Below are experts of layer 2 (counted from 0) of a mixture-of-experts language model. Rows are named router (the router's row for the expert) and show model dimensions 0-127. Each number is 500 + 50 x the weight over its row's rms, rounded and kept within 0 to 999. Numbers have three digits each.
After each expert's rows: "comes after" lists some tokens at least twice as common just before its tokens as in all text; "comes before" lists some tokens at least twice as common just after its tokens as in all text. This comes from a sample of Wikipedia text that the model never trained on. Tokens count by the router's weight.

# expert 225
router:479533491443540469541435507623435499400502484485549463527510373499557481477558382488458459486531517555487562497535442507508482431533604594484537588598496446451542462442589525484450521495535566491463488543446537341519535490462552533479415523522512522524490457437553466473549513533449526499570446471408419506482520431551434551411562525462528524410512520496533491511527454545555510498567
comes after: " the", " a", " The", " his", "'s", "The"
comes before: ",", " of", ".", " in", " and", " was"

# expert 230
router:413509480454448428474461508507427557497499477467469527534531512451507377487529424518477520635526523528531596549504503573464521537456502513532611506604559502514481489435540579473575448578477454468479385448372494464578455536475464466528548515480528517600557546543508534492554446490499444533432510472403577507486584451469500522478596457526537429514501482457437429437513461518538518454577
comes after: " ", ".", "–", ":", " (", "°"
comes before: " |", ".", "%", " |\n", ",", ";"

# expert 115
router:480530499461461448494461493481408501408531547495529467586432496439501445555513395523492508544535524482557548479605506470553422491428478551525607508481476527452585560496516558466463476459572447578424466491424493504533450560500535476525495529401499504548507584512561503465507465447490474612521478522384523516555538424453442444457602405511581455481489540509549528499586491520533494365561
comes after: "-", " |", "|", "\n\n", "==", " |\n"
comes before: ":", " |", "\n", " by", " |\n", " information"

# expert 5
router:510524535442442520565435536524481612503545485466434537531487549453534512540551461542438471569543482512509475537599494609549526502470587546456479568512514489467556641450535541371455444589470535545428517513484441531475529512415450490485514490422532393476534436530533453464479483490437421494506449511527441552515537433590427529504468548511521473396544516542489428500414492530532373524514
comes after: " |", "\"", ")", " /", "a", "i"
comes before: "-", "born", "200", "201", "M", "1"

# expert 181
router:359475555467509482566486445590487527547545474464481424549460479453574519540502499522457545534512449528532504470506530609560524496443511511468572484532577519415484603451505538432541453580571470489504490518446488533563494438465430553534447526475431389484479520460521499397560511412478486587479398494470456568487503436545483507477497535529611467407552530585403494503516535508517456390510
comes after: "|", " |", ":", ",", " January", " October"
comes before: "201", "200", "202", "199", "1", "2"

# expert 49
router:367482606472510519546480439587485518559529479470461442541442477493586512534509492490408528530532439548555496488487519566500542470449530471490556468531603545401508578443515522432558478579536452481515515463437490526548478469468432557530473556458446403476540548457493482394568490443489516571478421489488447588447501429581473493469492534532618471434523533560420473488515542523522462359486
comes after: "|", ",", " in", ":", " January", " March"
comes before: "201", "200", "202", "199", "198", "197"

# expert 155
router:481475553395521508516430405448500458462599544503448498546446518444484527469531488468537508574547494529492504458578514551544545549490473592506602594518577454512455558451467496462518533496518457506364510443470563400611382472405455460528495491474532398527491530453572454429523512501421404541525477449468555498526582512557470514509538536477517394512525603550553492496488514523479511466456
comes after: ".\n\n", "\n\n", "==", " |\n\n", "==\n", "\n"
comes before: "The", "==", "-", "===", "In", "="

# expert 15
router:518496572458513489508431393492443454471676509481483519561376498467477500437626535503515484514529515495550515494555438554553469560470484577548489618542608469525472523472461588503521573600493413487431505481435474399518483491421480557526519451447541439494462434466592464446512480469483438466563464523506541528552542500562458595427448510518499465473481570512550502462450529523495494466501
comes after: "\n", ")\n", ".\n", " |\n", "==\n", ";\n"
comes before: "-", "The", "===", "In", "|", " Born"

# expert 78
router:487579529523568448531470461574385565419486519513514503547417435494550478438548395422453478537512447547554450498497457493521438508505587605496500552525478499470526488452533535499517516499539499546485501566458556395520465469508526540390466507507531532564523498471507525484563465542495529628570390434477485428469495405531414513399525474544548467405544518486558490556474484568490420394548
comes after: " the", " a", " to", " in", " of", " and"
comes before: " of", ",", ".", " in", " and", "ing"

# expert 101
router:451467501409444442487482484526452470453549482502575532582538517471485427439487377475433483537580525475561531538496491481444483470434537573606549482626512515371462462438483532378458475532572538481491445586409478461555444432543550460487502588556437443576461550539509541534513448511506477521526410537523480505519509497524511519505552483571549427534497507410422454411523493526557534488540
comes after: " ", "201", "200", ".", "202", "199"
comes before: " |", "–", ";", " |\n", ".", ")"

# expert 118
router:433473480480433524547479505572341494385475439439555465518503467490523358518535519483492516492548491570538563524598452538445479549410564572479515588543551465444534540515527502376575535486560512453497439501470529520544414487457557529504531531404511490619481574587513431484591459522523498500521501504496511509477490473514469495459571509493596459437575568501503416508523510497478480420513
comes after: " |", " (", " U", " M", "N", " R"
comes before: " |", ")", "L", "S", "I", "O"

# expert 223
router:438464616480542541471452503623507523551530520457534464548465484512592481564489502505380515555566483464541468490484561525565517519499523506488525512521561514396470564424537480414497530543490447527538467511426448454497460564479492553541432562510457472487545526436628452426576521424414434576439481418434437483479491516544494491472483541516578401459503570462429433552495559530564483408486
comes after: " in", "In", " the", " on", " In", " of"
comes before: "201", "200", "202", " the", "199", "198"

# expert 227
router:433496474460542481444459438513474442455498461462451572574497553464458547396514434519502493537518510511454498464503557513533521558440439581559536575510574493465490620449557461486450498465586462483432460429443586506612469470426506436526532480448528361561486554561568504375541556517415471545563454457485454505485515448559440572522578500520540447501573533534557509541510505492547568459543
comes after: "\n\n", ".\n\n", " =\n\n", ")\n\n", " |\n\n", "-"
comes before: "-", "==", "=", "===", "The", ":"

# expert 161
router:429518590441439408536404467514459444413592496494455531531484527452498407488561477529488499563578509488535463548583520527562469503420479563504614581493573539481565514470456493457465443478524484550468391584448426509616467458510535543502421513450514530537486481465497511433509514501462449581483516497496511578519528499617474595514500502476564427436513522457486400505530531503462414437571
comes after: "0", "1", "2", "3", "4", "5"
comes before: " ", " —", " \"", " −", " +", " list"

# expert 192
router:484511533478512409527461478510389464385561524533518490559442439402489403492507516532475504519518467511519525548583490535496446467509466520460547575516548518444540574475580504538584402488545485532443478549471420441522474552504556491530494515468485514473544518522464574489545428435445462598547510368405575519523547511505460486406535510538625510366458473516527498466540505535448435407543
comes after: " |", "-", "|", ";", ".", ":"
comes before: " |", ":", " |\n", "ing", "(s", "ography"

# expert 91
router:428515493384433479493485503501461548516529432479419516524525494490481407489564424482465503598533510563564538532505502606463467577430492538532580473624572493520449502442543583487520479605494401497488431504397484521590431484431460525478541512508490422586546535523552509532561510521501470502450435480396565485483561458482486518452594467478532412516557534430431465501465433543565492471516
comes after: " ", ".", "–", " (", ":", " $"
comes before: " |", ".", ",", "%", "th", ";"

# expert 242
router:473464510465502442582433490490376470410546581515514497555454448478459498515499438492514473574516430507487520503573553523517458561391489552553501610544501438511480490475529562419460419522511586500439515612479466508566429514514450493414488559528508528516529523496542576467505363458507468626522412451441547469479522523496425510507589528485582447407499488512458512505499540527501496398575
comes after: " |", "|", "==", "-", "===", ";"
comes before: " |", " |\n", ":", "==\n", "==\n\n", " ==\n"

# expert 236
router:380484564452505517521494427552457524548543457461463420563491484446582527538528502540455489545521429513554502513546510594518568483469491561482560509550553483397451584435545551419545504570524491487476475509467472522555519481480448491558442516447441446453491480530536487393536562423490490597444402505505473572485523400547461529450493506481591421443578503526393524504555560519549454369471
comes after: " |", "|", ":", ",", "born", "-"
comes before: "1", "201", "200", "2", " |", "3"

# expert 112
router:526529538456475449429464401497434469464621435461452513584407466469514502475572548544473466590547503455510591515523470526560536479472446583525458538517614587540427459481467582483477613540477432445472523543430441479525481512388467580535580468525499517482498489446537490487486470471471488506575455516505493527570495452491466524351454574512535466488410535505501515508482550493611474422492
comes after: "\n", " |\n", ")\n", ".\n", ";\n", "==\n"
comes before: " ", "-", " Born", " •", " List", " Country"

# expert 132
router:478507499468413426519455476559460436428574528557534494511494500546498504432474490507496495518594481484571424526540502519538521578444523583485533483499565481505567540483492618447484511559483478446436492480529477490613557532426545473402409471414482547485528443508475502501517533443412468550558513516524442586548529459568413542510515491496646460467570560498504389518507478482534576376587
comes after: ")", "1", "2", "0", "4", "5"
comes before: " ", " |", " list", " –", " —", " \""

# expert 4
router:520508509497552463596456506507417470400519464562531451540493407527553538498512448453349459493570481530483491522529452514507442527498545479477514570587510480481554499447535495489487570479550439603446398456373503444520420514486525546457537571521519531573483511454544579460549506463408477494549492457398513462500533438548457517346571523526568495455518535553478495489472436552501426476577
comes after: " to", " a", " the", " and", " an", " of"
comes before: " of", "ing", " to", " in", " for", "ed"

# expert 65
router:445486501349446424466472508504441525487513462476436508542513523453500413452517426509428500573529523544548516535469520585450465548435494514532633502594591497509462470448498560521555461597494422491502490478402426448590437562465549509483534511490546426603557540548522544522543483483482430548444457475389542524513542471483506534488573463507579410522523516461502455467472463543524454419588
comes after: " ", ".", "–", ":", "°", " ("
comes before: " |", ".", ",", "%", " |\n", ";"

# expert 130
router:390474478415485435494478536506431453443543422487464521544517496521510396451544481506479480619536503499565525535546501566533481578414499585568568521569529503468451515455555581423440462493533559480479415586441416516531440495358491576569476530514461441498519543541508496561511506523519496586550429436408580489507475516490487544472547492508512401439569491471409474497450522541576515463510
comes after: " ", "–", "201", "202", ".", " ("
comes before: " |", "–", ".", ";", ":", " |\n"

# expert 99
router:481483605511551398463482520468413458403514536490551541532504508465603488478575502445487573607504504540549635451531498499530557458468550508461597573486511500418499463437488608454529542498462518527503498536517456497567425432391534508542423459487507501593547492514471484423495504405447457500433463394490507540570489512553433536528475538490509407514524496521468542404504459516486432514588
comes after: " |\n", "\n", ")\n", " list", "0", " |\n\n"
comes before: "|", " ", "-", "|---|---|---|---|---|---|\n", "|---|---|---|---|---|\n", " Total"

# expert 200
router:389506483352434424502453540541456481511556442495439531561514502528568412515568447419413499569592526585537530546503502514510487557451496582563579500614572517467484515462518552499445456513486453515493448549360435500606455507365515542517483539482477430539484534535540524556522471536485494549556468460447463504532477501537503527449570527493506416480497508494437418457446473568520510489518
comes after: "201", "200", "202", "199", "198", "197"
comes before: " |", "–", ",", ")", ")\n", "."

# expert 203
router:457509548474538488541415411519510466443510504490461531578481498436525511467576393531490479553539519519504470460582435528556524569501522553555570589473562458478449615440503460518437534489522541450436447439449467438515466437401454488512544489448534372528550519531535467391539508510406486569545522401390453496515549481619480493483591532468491404514503514534520481524499506586493558448515
comes after: ".\n\n", " |\n\n", "\n\n", ")\n\n", ").\n\n", "s"
comes before: "==", "===", "The", " The", "In", "="

# expert 238
router:514560556453480410433461406501404444468599483459491516568405501468460465515627523503509490527530520528552594521503443590563469485460463552598472571508625571530399456484485545485495595500501465527461488542400441501478529493463528594525542480501503535485556465458533448496483438424523475463547431546479507503590556490524446569371465534515504496479449521458524524447445503507579551452510
comes after: "\n", " |\n", ")\n", ".\n", ";\n", "\"\n"
comes before: " ", "-", "|", " •", " Born", " -"

# expert 254
router:487440503398482486515439488460490478488602551444516449577542478469466494506518448549456543530535515581513548538581525490519474595467529550522526592552478449485537463460440528439528428439563467592343488438426557457579449490461544429480512639544537459508433519484479539460513454527504451529566471406473575518477608460460419508518565455487563488479512498538486481510614489534524537442541
comes after: "==", "\n\n", ".\n\n", "===", "-", "|"
comes before: "==\n", "\n", "==\n\n", " ==\n", ":", " career"

# expert 151
router:473513602464452411494434464550446458391548506489503531527473538488514431461571465533458529606598509481511498572569527543552500480408510517515587571548578544478569482479468549462524432470468468533448425538447439430614471499515494527493461521464504531523549471423464524465511493518446461600502510512505524592460483477560477579505527519470535421448567530427509352534500537501441442397573
comes after: "0", "1", " ", "2", "3", "4"
comes before: " ", " —", " −", " +", " \"", " ."

# expert 246
router:430497476395438416481468528509428464444578488510496520569529496464540396501517420439452481571556515515560554554501485522535447558417504620583582478621550514438469509456499591445461432513509499507487472593412455502592432480410459576571464596523436443541485535532530488553516449494476480588546445483452513523505504482509487526459538496477515423528529513509413436460453542545567518483532
comes after: " ", "201", "200", "202", ".", "199"
comes before: " |", "–", ".", ",", ";", " |\n"

# expert 195
router:442490485443452507478454536593487496431493469488533520537529411507552523479569441462446455511607491564510507430517550597561508450550568607496546497527518439516429430470602564467452423527442478429427490544442503324520545568492484564424426536453501518565477439471487417454568480521474478560567526459535511510544556447519518545508554473514521490468579562473470549451535479482607519482538
comes after: " the", " The", " his", "The", " American", "'s"
comes before: ",", " was", " of", " in", " is", "."